Below are experts of layer 6 (counted from 0) of a mixture-of-experts language model. Rows are named router (the router's row for the expert), up (a neuron's input weights, with its number) and show model dimensions 0-127. Each number is 500 + 50 x the weight over its row's rms, rounded and kept within 0 to 999. Numbers have three digits each.
After each expert's rows: a language model's description of what the expert responds to. This comes from a sample of Wikipedia text that the model never trained on.

# expert 15
router:443503484462560483531557459549558445420465414518483486462495385465477484493457500437492455539394483498508476583521568473607465505492447472382472476610564545520523488530536475602488510470529493492518497573520397571494487517470513605482616568531520495442492542500406544617522547541488423415457582488535512481432485519516541487506485479489480500519448560535481531480619521557518402574504
up0:410570470506544545500428423538555518547454470456540509481413474526567561501475433584425525525509505471489426475448575484489451455513467417415396512561497562487529509516453542534531509560567548523530606558497477526376469422483472452563526389524509443462483535450513476432373419448555426532473485495564545497467531500554506553581529557554540553476445503540514488451536520417529471523586
up1:432477404532473527531534427468548444488481446483440400521476510460549616545506388539465454514479469509510587559526462521553561542469522545444456524478422549469500503574563459503495473400487495508530466544579517497531468557499520606445575515529454521466463460588537489402510514531557496458556543492441473447517411475591542495490458494476555578490545392424484573404434619526469512466461
up2:499474551454540608455571544500526377523437420474462543452447443447487469544513529445481536515476463494560570556456611445475571460437527398425513506537415488557519494473496493511444586522484526493558452492496528459541408527479458510560542452528586486465398462517541532596533486490531463446525519510513577558609554611493411484530462591492467509496428580436490479462499423551550484493465
up3:508472548488536489495512499484425490579520516556477488626460460514463545411546511583432513512535510536474473541494550436595540402473423537441504455571484505514505563454415557533504471460459468619469468461460476635424560521450503454465439558497603529554515453536486514605510576520502521472534569482570487530444557563489381492549456508614479462506494497514561520564525413585509476518520
up4:521519490513443484551458521441509436534510468456399441488504437575465550411418500495464551495577542588477541529548534478578576475564514497527541486625426539544490479437466545525450546433504525454518467522382525529509473466472553357530461478503493386508469520456484518545463401397563583461492466517509547438517437447556504500533517610498445556614522540476475423535490505545454530471501
Names in tables

# expert 8
router:506559461626504458550456508450488464460410518476411471439457400545429469407480540507537498513492498534526515519512453569518512417488372469487425533551540416549575538469559501548511527526494432421531441493472482594549464556482518538525553496548524502458443499478501501544459539479459506427540517473529494451479481450572348537547457578575460496395524450533418637501520487448483450532519
up2:531454487502414385461382522547504550430432467590448571532511502523515526473498554468469478530448384579539425532472393494472565403484471559421469507503451507510519473494413471487529550516467438617489517528471492526432508501477534591498495459491498510445498519461497583478504516551462480565498503511484505560609491481428604497473553482525441517536385520453500517351526530446586478528548
up3:510552633493535526610468488483520500520564504467504469581412419431412466342442448603489446431489540509495432540505463480502523447485456483545536481476420558580505486470574555550562454433540532509452559549455475442488459502548482490464448498565439519535436569497493505588426475439533515509448454615464468513476436467402542512469560476495550562402542463479556464531529504501483478539476
up4:509581451461497537448473500466510493444490488519443458513493423543529473538538489501579523524377445492462479592509492541471439450525580552399451492540468612545548448523461547412469540515498374535600486502426515445610479484536567449489400451541543522563558463494375494464495502520393475488422484491520510395519430454497529521416455559558522465523532426566467495470518547542504492502559
up5:544423416500503480452544443532497550434425395518468584494430512486580444490515505502421400553577494450543550570552467570394454409480482444515556475573483512560526542427524562489442515503556421485537424439405493431414511498528515524543531443524513515468516488508483569537493485379422541486507517487482504432495546484455402487430527521453461450463586463489415570492539479572439479500462
up6:433561482529515490465466446437435558578520505487437444556469550590505513396501539521358455433479554499450445582505478480465463397462414518390486395558538492546484432492470493582474556540578456451528471460474498442453517481482479533597499481415431505475491464396553504472495516505478603471503526528565532541450548546370539468430474481490475452548539500547452552464542447463481539534495
Mid-word Latinate stems

# expert 51
router:467624428585519421508445514461465424507487540532367415414441480508461441480450544468506490498458518539529564517497543457513554532503527449485403532511504530557561463493534533506522560517496398488505457496450561523540550551521498451499510534397530443436526508502523481581406547532503526460517506401484506490498614397572413541508508618553482452472497496560466611485543472528544405533549
up0:494518414508436487519432459581534467508558576610527443489523446557468569443420511498537578527537554442524482561461492532435444502577476546537516455434498513456518495445413441473500507397509538527526494471491515509557497544540481571495499479433461520519534521526564579546561496491463507527487430445470528503509561483448520446582481490511534430541585446521423638484604569482589588566638
up1:497526360493489494481491519550514486443464478455488543408599566484589535533492490459525505446515505532468496559497485574485550457522517535559513467464446544552547473550501460541507514398526496504506467580495650565418435541512484397516462543438530435384405545491457537422478588506545522465533511541484451394492474429365507482501535559500507477595561500515471503498522516480446476571600
up2:460444358497554495475500563497537487493430526610519432617452528489439455568564496471545561562480599448461562453413532502431497509449427457467532578440445464506515466440485468451531526487550459418412453552487539524448575584504520573537528544490537570495532592462532459517495444529475501505499573481504429499457528482440527486419446499443523451449603505426583556512499472453460479416512
up3:539475518521482508484522509534506453506436527459486402569553481572455559492487576538527491430517384486560440485526519467521552544404429513449383482554525488445421379505499495482503447541597498504519472399435451449505448549512502461462490577502507519423496502544426509563491492461553510675422442546414542527574488504483563451494478526474456544520482481636543507520560433446510547511476
up4:521559463534487525580526489539486421541521562468470469472454531465491407459451644557470566542512541522464493444588512512522499401515679559502447472510502480547549389484514476593483533447454462513473418526457456505554456456488485497502551550483510434466566402526438496546451399590518510459451546458529578487551520526527489475472531565513569423465543569474477438489456451487443467526405
Latin-type word prefixes

# expert 23
router:529540459508531493500477476559545474512530459547494477440478444438484477526418500465481523564426527520472501526495420512486581471533421390484422508516554460524491500546416419539475464452546383522468487496536496471562492535460514493504562647448497484389478522509506561653524602437526401586537450485577490414444565497523501487517515516484495528401499506515483590487544520550564404449580
up2:465434481595447542521453568543452514453529449472480491442526534492476452569491428556453549477526492515425542575535545564489545464470520431452452531485602453512428564605470515523427511440490370491407482466503490553493429450569524518505491534492527667381548521473490490430599562454596502531439534571543537519443574452503473536546442473543490435528503495488547452493491510476491544559450
up3:513510534592484575438469435592476464519528458571434525464450448565625505474418450543525439549622471576495445425584499481549497428500449364531471468428564513511431521430468493531541498466465458494424548422475472529539441546477439578491500556538517457453480494482479599492504496493565492530468431499541521574556498541460518478482483410581411506507458456451494433524544513480578466556446
up4:467454487467467629565487555537448526366521433439500478558546494459505484518521521515543429544451479481533441571490435478474491515552546525478506531551467462513458600439447493488476511551461498429517599557563453478455495497524469447473602563569423534371437527572441464414533505522531455535444406475542537529587476495507540519484490463538437399450515457500374505483463466470531599443539
up5:576466535594491556565582502448375524508548526472459501492465507428507594557528468468537504508611519541471483452475510501547534543556507474430496446447412500499537510501453465483528489397515436616545460507531542621522555474619549510482495544493513502431464497517368580508566526488476530489447464623507455497481445425572462538466510583396501503466485472495446508489564587497431475510508
up6:412497487514477543574545490502547540570538580508496494532481503503443602491443469502456550544457591505499446386504491564528500463454555548577485544579507370544519550595510489464554480442511512469515447509486568552577464489564502438489499481464500518542541459584426473539412542511650422512563513504528556468439561589423520538436499536531505518415565577544510503370494493469548492508493
Table cell entries

# expert 59
router:507568502609559558532526461478556435457492497561362516453402508532481437506483540458444461471530523486396537501497545499522581448517497427539422501513507513472603519482475542456447529457545509393564468529484455468426443534637413583486536484474548509427461497552451463530483547590545484446495481457490430462498503497558457516518492533527542510461420482560497596462531569591531377522468
up2:537445404510524473472491513531454535469562461482418501448464522537517537488418478446558530523480416579477579507474502469494504448566484510536477481416464344464501520486441504522541465565500468558457524524544524469535548537477490502579517415358506563565585483514421436440432460510466469425463509508444499444479566461429514483576525473479420517555460416557507469456534597551622392531486
up3:547578563554547519488538460517459495508629561379544503511430474570463447491509442487466558506506466524422470537565629509552465507572442476506497599550452453516547524592510488481531506483410458461549495523435434456516487515587509535514511387527432508398466514517430532487458506428475493529561552567445550426534470569470471514467492566446561406576517456569567520558534473540522557474448
up4:491522454435520531507442550502503388453520520529471577429413507512502566504522522543447506528528572609567484491484522494475424485485521520525435542530435414507596389422547517520543514487507544539465463514542431527490502412561473578571546548547494457530547456585481481451492560460534515467449453497647485501608457584556416505582596550602490527491490505507479527475529590472526436479558
up5:501461482495517464500557507477537497459556469496518527493527543467511444551441517491562452431520499445490563539483424424482442542497568499581488512408446478544494445494450347558536571552467488593592483504514475411533501480469490489437526466476484498470594484428567578471405478399486500527580466544503542521465488438409657494559460483488481508441410449540534516430542481553509432474623
up6:467507465528464483539564487441543493558491498486598460550510568435564537560435504511528453449471590566456425530543477457566496535495500472566497588565467579594507492463491670504472529431424597559504541511462473515486426504433503395476495378485549472478499486516519407512481551538520478480482468473455489528523443525501478521618521533567484575458567528565538557598448604513491509448512
Word-opening prefixes

# expert 52
router:526509522492533484534512484432495480499462482483498466476504356507417463526427447414463478533401531575425458465465490420551484470556452487467506486535542481522483422537575474455574520453548488513521457469479472483495543471518479547416582573478612494464467516573460590555473549511556434452516478407625511509453461489528443530483479497480539587489439472588520553416638486594477454535597
up0:540566506514463519636519560477466562486509455473462563572551455504445479543465562444466444470476448521676510523518412513466550442484565420535504439474492504436502428435552518450575415532575533497529542507511524507583523551491572478501469469465542504590449462533564585549542566424535476515363458532498515476500541520534545502546515445488486470540525500551528476508550598510430516543376
up1:469501579494565494513615488474513474517485454508591553447437460540512511492492442587528528527505547514478463600510530408564535543516492397548453532550527441534504528642406470589551506455481433503590526498447572477439531489509509567521573578465628553504483535540557484562503485461513504438488422556528546552530492511540543476478555424481551443498532469601410444509571502496528535396512
up2:497433605531612525496477487468496545517491416528453529527452504505489485542460563481573434486530420531435548524526567522566473613520461437427523538506611488468467462490546483419396498447461426508499610512478521520530549541527505483523460449604485473415459499489428544510407469502561409405593470478524458447513451546512479456417489527542461493508541413488462582517487542531468478590597
up3:594433478450535536603506518459408507500517558514478486506523476515507557495561475357551487533505436524509506501423461506554444544525549460557544483503429476492578467531449455449575417466444484462553438548425407459497430430559507500522594431414505572445539447596460531548555579476528519481459514478459355549586563523478525501566556540474526507550550573477472548532487469524479569477469
up4:461507507533464504491522474392594510635443446430426537523474486475504543520478508507469571544502497484439487557435506499570532413470475511462567479481488485517488539613438402508452376463466467530495482495525532500501498524524488465509430499534492554453444504351437536551490434560501493408547449545507466464480534579473431442586488475496465433575561496428515530523366596538592454497503
Table cell separators

# expert 9
router:474524444539499445528496521455551469458467581479459464477452563548414450515403479506460414550482521550511443463516545545470451524622452501397431454598490557542509457483479516540518442521586511419545467519517537550448549528558561559481621538453510553477516555487470519557535485537507432426454512520633452446520486417522516473542397558465497506505436498503370566442512575447529444518453
up0:536472460527504471445365487473520390386544535350419471479533537488539456528513501483554437434540476524559447439555540521523618536494545459477480435519470611485489434476512585375519478513503417554453482495479525497474512549522520594498573456504519564473532462538476546428504516597487498533531567604485552493470534387466542535468507509470583524467436470495530474573550488447526515499478
up1:598490433545501502508493484474577560482480525499560480530465518522467479481586541517400485542535508527499520429573499438571374475469528491500451475515440545440509536530521485502481443469506437538490433413414538459497441528569534522453481487517435514517414589472471477463530581515555561563529520525622459541604481447492441490517558469372425485516565545569426532338455506479524469538437
up2:555466442531573454473420497477497537524369442464504454512442526526404399479475516645500455540499495510535578445557460519535499561494436548552408548506478525520525528551481481532571540488440564450602460473567429473510460481413564478560596566501420459481470534448565530458451466515416451506540500471523485487468553392533442460525590542554464523462454528553510449462528396476476516449479
up3:533473579513544534417543415524457476573429543438429540523484474562532504489484589519639541507519536578486547501527550559491436358563496435487495483548470369500483488567551461412601488502538550507546534521380446562499471551524416509504493527489436451531476466470466508450489576465452495436573562487525493558498535520468579444543489424503508400555467538496527539546450437476457518488552
up4:424468492531569443582571502522553531479483440489529444544547620532418436445434475576521494497539562503509464468551542596491460432577421460451530500516437515483580475476531508430495449518478464522492465512474547507492480413467521509497539585536550474504473607504393628535497510550532521464637537526478520406522489559551484401443472492549601546552557533424500461515577520496527506432482
Vowel-consonant inner fragments

# expert 63
router:464492515544561464521574464422481432404415507431373494519488420478438451442507466453443427542388498571504480451496468474494493433496481506498553555591486519558556500468531465531574465467480516498478498517489500464477540565566509530439610578503638593422474467442457522484499619526522386470477520481578512476455566447454434572497506513531479498525434529576470525445540533509475470576518
up0:471497479498489513515454508484421517433401553504496501499471536433528373472534553498478514443536389443460495495448474546503491567436550533435475538415462451517440445498435537564531514453498411504433393554473530533493509497591463523533523505437543548476526428588450391472492496466558541577507464528620523434441481545490558549569427585528519531444527630499435539492549501445486542588468
up1:476452455417547535620479489438543412472575428512514503572473382512579546410429505559491522463522454576562473444470365562533471501459471561491458443440511531503507537458517432466568446539448396508436472507469484564468472503480548498553603560494521521392491505573507541501431536458480618492462539473490483479419514464426466456515517460496580577492523464558544554467520535466458520447505
up2:404513537501430478548434546428510500472416592486403457532471375539503537433492536405464524606461408519466580509428559458496465482437521494518450481514509483455574468393525477416550373437469456575496469553476460470496489536539564437496417438482498528591545494539483518510479609531414577536536522482462484414496504450424510431492475520491517556496511490444528427479551490520469549520492
up3:463485552563530591536480514554530486490500461545400552507426531466549524505472535453435540503602390505647490521458562567578552555493490487507522511448520542513546448500461398498572500514409558541464459542490501534539492432520565592409503473413486530516468566505557548533447462480449508440513474521523457400498435488523565500509516449481531578558508514642431546459550499441446508399462
up4:381488518590474353541433562616440536473519509523434547521438455534490487468540481514502555541431524563560503465388460516461552485548547412520462450475495442568471550448584464573381597528484485542514475461501520542468522513546553523409508573467501488504399537519475500485557470489505545512383475391460540477473428541485496452488462465477548542493481490503510368553531476470491479472526
List and table markup